From a checkpoint of a small mixture-of-experts model trained on Wikipedia.
Experts: 80 experts in each of 12 layers, 64 SwiGLU neurons an expert, a sigmoid router.
Training: a variant of Adam for the experts, 297M tokens, 9061 steps.
Below are experts of layer 7 (counted from 0) of a mixture-of-experts language model. Rows are named router (the router's row for the expert) and show model dimensions 0-127. Each number is 50 + 10 x the weight over its row's rms, rounded and kept within 0 to 99.
After each expert's rows: a language model's description of what the expert responds to; "comes before" lists some tokens at least twice as common just after its tokens as in all text. This comes from a sample of Wikipedia text that the model never trained on. Tokens count by the router's weight.

# expert 10
router:52 50 59 22 54 63 51 35 66 57 69 44 52 58 42 40 65 56 56 40 65 49 41 42 22 35 38 38 46 64 43 49 47 45 62 56 70 58 53 55 44 10 58 54 43 51 47 56 54 41 48 51 45 64 54 45 50 38 51 47 61 53 65 56 55 32 31 48 51 57 48 39 35 58 51 56 55 57 55 52 62 41 53 59 62 53 53 46 53 42 37 51 61 67 53 50 32 37 46 53 39 58 47 51 53 53 60 43 63 51 50 32 69 52 47 46 53 47 50 53 46 65 55 55 53 36 69 53
Infobox field names. Field labels and units in infobox lists, especially after a dash or bullet and before a colon, such as Coordinates, Genus, elevation ft, ″N.
comes before: ":", "\n", " ", " (", ")\n", " /"

# expert 3
router:57 51 45 33 42 62 55 27 60 40 58 44 57 55 72 51 58 45 43 37 64 46 54 37 36 50 47 35 51 56 42 35 49 43 63 65 74 55 72 47 46 34 66 47 45 50 34 43 44 40 51 62 56 56 54 49 34 44 54 43 49 50 64 54 35 28 36 43 62 57 46 27 47 48 41 67 42 38 72 68 52 52 50 51 45 69 57 50 33 57 52 47 47 54 55 43 36 31 44 50 43 67 59 48 59 35 59 45 59 47 65 28 69 59 56 43 34 42 56 50 42 51 55 46 68 27 67 59
Closing brackets and quotes. Closing parentheses, quotes and brackets after short table entries or names, plus sports words like Championship, Cup, title, team.
comes before: " |", " |\n", " (", " is", " and", " =\n\n"

# expert 62
router:58 47 50 38 58 54 60 44 52 47 50 62 72 56 62 44 58 53 54 34 52 49 37 49 42 51 53 42 58 54 43 39 50 40 54 48 62 48 65 53 45 10 62 38 47 46 45 53 49 45 44 67 61 56 48 55 43 37 58 42 55 40 56 54 41 28 50 48 60 61 49 59 56 44 52 51 49 45 55 43 59 49 51 61 54 65 59 42 46 53 58 63 59 46 50 56 41 27 38 41 49 63 53 56 48 63 59 36 66 47 63 25 73 52 53 43 44 39 47 47 43 57 49 62 60 32 58 76
Past participles, past verbs. Past-tense verbs and passive participles in biographies and histories, after was, he or were, such as played, won, built, known, nominated.
comes before: " by", " in", " to", " on", " as", " the"

# expert 55
router:50 49 46 32 45 58 65 50 49 50 42 41 63 56 58 57 62 52 48 26 55 53 49 45 32 59 58 37 49 52 29 44 63 47 65 72 55 47 73 49 42 33 62 44 47 40 61 43 48 37 47 58 49 56 51 71 50 38 70 46 60 57 56 54 45 45 40 41 62 57 39 37 46 68 48 47 55 51 57 59 64 66 55 58 51 63 57 62 30 51 54 55 58 49 55 41 45 31 47 56 43 71 48 54 49 51 53 56 61 35 45 34 73 59 55 54 40 52 58 53 46 57 62 34 61 42 65 55
Countries, cities, nationalities. Names of countries, cities, US states and nationality adjectives, such as London, New Jersey, French, Iraq, often following in, of or United.
comes before: ",", "\n", " |", ".", " and", " City"

# expert 39
router:55 51 42 32 38 66 53 35 57 42 51 45 78 46 59 48 64 48 39 40 61 59 38 48 50 42 43 31 41 55 40 38 49 47 57 46 76 62 68 38 44 32 84 56 53 52 42 49 46 47 46 56 53 53 52 48 45 41 73 28 54 46 53 50 40 27 43 53 54 44 61 34 47 64 48 53 41 48 63 54 53 59 54 37 53 41 58 63 46 42 47 48 40 49 41 53 35 48 54 46 30 63 47 63 51 50 53 44 59 49 57 44 58 55 46 49 49 46 47 54 38 54 64 58 68 46 60 75
Line ends in tables. End-of-line tokens closing table rows and infobox lines, like the final pipe-newline or a newline after a field value.
comes before: "|", "-", "|---|---|---|---|---|---|\n", "|---|---|---|\n", "|---|---|---|---|\n", "|---|---|---|---|---|\n"

# expert 13
router:46 43 51 29 46 47 61 33 43 43 53 63 52 35 43 44 57 45 44 49 39 50 38 47 38 45 47 36 46 51 40 22 40 36 61 58 63 51 68 51 56 41 66 64 43 50 28 35 36 49 52 53 48 45 45 43 41 38 55 39 56 56 52 63 54 49 53 49 62 42 41 46 30 49 55 41 48 53 59 60 59 48 47 63 52 68 61 52 42 53 52 49 39 49 51 34 58 34 46 40 44 57 48 50 57 49 56 49 72 49 40 32 49 44 66 45 41 41 48 50 36 44 52 45 48 28 75 65
Time and place prepositions. Prepositions opening time or place phrases, mostly in, also In, from, during, since, through, often starting a sentence before a date.
comes before: " the", " ", " a", " his", " this", " January"

# expert 44
router:49 51 59 31 45 54 71 47 46 56 50 46 66 42 63 60 64 38 74 54 55 45 52 42 39 37 46 42 39 53 35 39 49 42 52 50 72 50 63 40 38 54 52 50 51 51 54 57 51 48 46 49 52 49 53 46 40 42 45 37 47 50 67 59 30 24 37 35 64 53 48 33 46 61 53 42 38 46 39 47 52 62 53 53 60 65 64 51 42 42 45 44 44 64 48 42 41 41 45 58 29 71 46 60 67 52 55 42 55 45 51 50 53 62 54 48 54 40 49 40 35 51 57 39 63 40 69 65
Prepositions after nouns. Prepositions linking a noun or adjective to its object, mostly of and for, as in use of, record of, above average for.
comes before: " the", " a", " his", " their", " its", " this"

# expert 48
router:57 54 45 34 52 57 54 41 50 50 49 56 58 30 44 56 53 54 45 26 48 59 53 54 51 56 53 36 48 53 44 35 48 42 51 67 78 48 65 48 43 25 56 46 34 59 37 55 51 45 52 61 42 55 62 50 39 45 62 48 56 50 50 56 40 15 48 41 60 61 51 35 39 46 47 50 45 49 57 64 52 57 39 44 34 61 68 44 42 47 52 48 65 48 44 46 42 36 51 47 58 50 52 60 61 54 50 48 63 63 57 25 72 63 59 62 48 51 52 63 43 52 51 48 47 28 72 57
Institution name heads. Head nouns of organization names and proper phrases, such as University, School, College, League, Party, Church, Army, Hall of Fame.
comes before: " of", ",", " in", " (", "\n", "."

# expert 20
router:50 41 47 28 45 59 65 38 62 48 63 62 59 51 57 49 57 49 52 43 55 53 41 46 39 39 50 45 48 47 35 37 48 52 61 55 67 63 64 50 36 33 54 65 51 42 42 44 44 39 55 60 50 52 51 51 47 48 58 44 49 46 57 55 33 20 36 56 49 47 47 41 47 63 36 38 49 46 70 51 59 61 56 52 42 52 60 54 38 43 53 54 46 56 44 47 48 24 53 56 37 56 48 55 75 61 45 50 66 45 59 46 72 61 63 47 43 51 59 49 37 49 52 51 67 28 58 69
Digits in tables. Single digits and numbers inside tables, scores, years and times, especially 0 in match results such as (0–0) and 3:32.
comes before: " |", "–", ";", ".", ")\n", ")"

# expert 49
router:53 47 41 45 51 55 56 34 48 58 55 41 60 49 59 58 60 52 61 27 40 56 46 47 36 40 34 37 35 52 36 37 51 44 59 39 49 59 63 46 59 34 53 63 40 51 52 59 53 45 47 41 56 52 42 47 43 51 57 56 59 47 57 50 47 26 49 38 53 41 41 31 39 62 53 56 46 58 63 56 62 64 56 57 46 68 67 46 41 54 40 50 54 47 48 58 46 29 50 35 40 60 54 50 49 64 46 54 64 44 57 24 70 49 53 58 49 46 56 59 35 50 66 52 60 26 67 69
Auxiliary and linking verbs. Forms of be, have and modal verbs after a subject pronoun or noun, such as He is, households were, they had.
comes before: " a", " been", " be", " not", " also", " an"

# expert 14
router:54 43 44 47 56 57 67 35 49 44 59 54 58 41 58 55 45 46 53 36 45 55 39 53 29 37 40 45 42 48 47 42 49 45 50 53 67 54 74 35 41 29 54 55 60 64 38 52 41 45 60 47 69 62 54 37 31 39 64 37 39 48 61 53 51 29 36 35 56 47 44 50 41 66 41 57 49 53 50 56 49 55 68 42 52 72 65 63 52 46 48 46 51 46 47 39 46 32 32 48 30 60 45 59 55 54 58 45 56 60 59 39 65 39 44 53 59 56 58 38 42 49 57 52 52 46 66 57
List separators. Semicolons, ands, ampersands and commas separating list items, especially in dense results tables, citation lists and code-like entries.
comes before: " ", " also", " place", " century", " —;", " \""

# expert 6
router:39 38 53 44 50 70 61 37 59 36 56 46 67 46 63 53 64 51 47 28 60 51 48 57 40 51 45 52 37 48 31 36 39 53 62 46 77 56 63 43 26 46 55 54 51 60 35 48 35 44 56 56 54 40 48 51 57 46 65 22 37 51 43 69 35 55 41 34 61 56 38 47 40 55 45 66 36 59 71 62 52 53 45 54 49 57 60 49 42 54 54 42 55 53 53 43 43 33 43 50 51 56 49 62 57 50 56 39 58 55 60 17 57 39 41 41 50 46 44 41 36 50 67 45 59 33 75 67
And, to connectors. The conjunction and and the infinitive or directional to after verbs or nouns, as in assigned to, scrambled to intercept, writers and.
comes before: " the", " be", " a", " his", " have", " other"

# expert 36
router:65 28 45 41 41 58 50 42 50 54 58 28 62 46 53 53 69 32 57 41 52 53 42 36 45 45 52 42 46 52 47 35 50 32 58 46 64 59 71 33 54 16 59 41 51 62 42 48 47 39 56 55 61 64 62 55 44 35 46 45 44 66 54 58 53 33 45 56 51 57 49 31 54 53 50 46 49 47 57 54 48 50 47 53 56 57 50 50 36 58 54 61 45 50 50 49 51 47 53 53 44 74 53 53 58 45 56 37 65 62 55 40 73 57 51 48 43 46 65 56 47 44 56 47 49 36 69 60
Subject pronouns, head nouns. It, this, there, first, same and nouns right after The at sentence start, such as home, game, paper, following.
comes before: " of", " was", " is", " has", " time", " year"

# expert 4
router:65 48 43 43 56 59 59 48 55 56 48 49 58 37 54 45 68 43 57 36 52 54 40 53 36 44 53 43 49 43 48 46 49 41 55 67 75 55 56 55 39 37 65 53 58 57 50 48 38 47 50 51 49 58 47 42 36 46 54 42 40 53 68 39 52 38 48 29 73 49 51 38 43 57 52 55 52 56 54 51 53 54 50 56 73 45 62 61 52 39 39 38 41 58 67 34 42 33 36 55 30 74 48 53 50 54 43 57 58 48 65 34 63 61 56 61 51 47 37 46 44 69 52 42 57 48 61 76
Post-noun linking words. Prepositions, participles and verbs right after a noun phrase or comma that link it onward, such as with, against, including, defeating; also country codes like ESP, ITA.
comes before: " the", " a", " that", " his", " been", " an"

# expert 19
router:55 59 43 25 51 63 60 43 45 48 49 38 60 42 57 37 50 55 44 43 54 41 51 45 39 38 58 36 45 58 30 33 57 43 57 52 81 53 70 47 32 31 67 64 46 46 38 45 44 39 55 60 64 55 47 40 59 50 51 36 38 58 59 51 40 41 45 46 60 59 59 42 39 61 49 53 55 51 68 67 42 62 47 76 54 61 67 55 39 39 41 36 42 45 49 35 36 45 53 50 33 56 60 62 47 52 52 47 48 52 50 38 57 59 53 41 49 42 40 62 39 48 62 44 51 23 66 61
Law and activity nouns. Abstract nouns for law, rights, power and undertakings, such as law, rights, practice, program, construction, plus the preposition under.
comes before: " of", ",", " in", " and", ".", ".\n\n"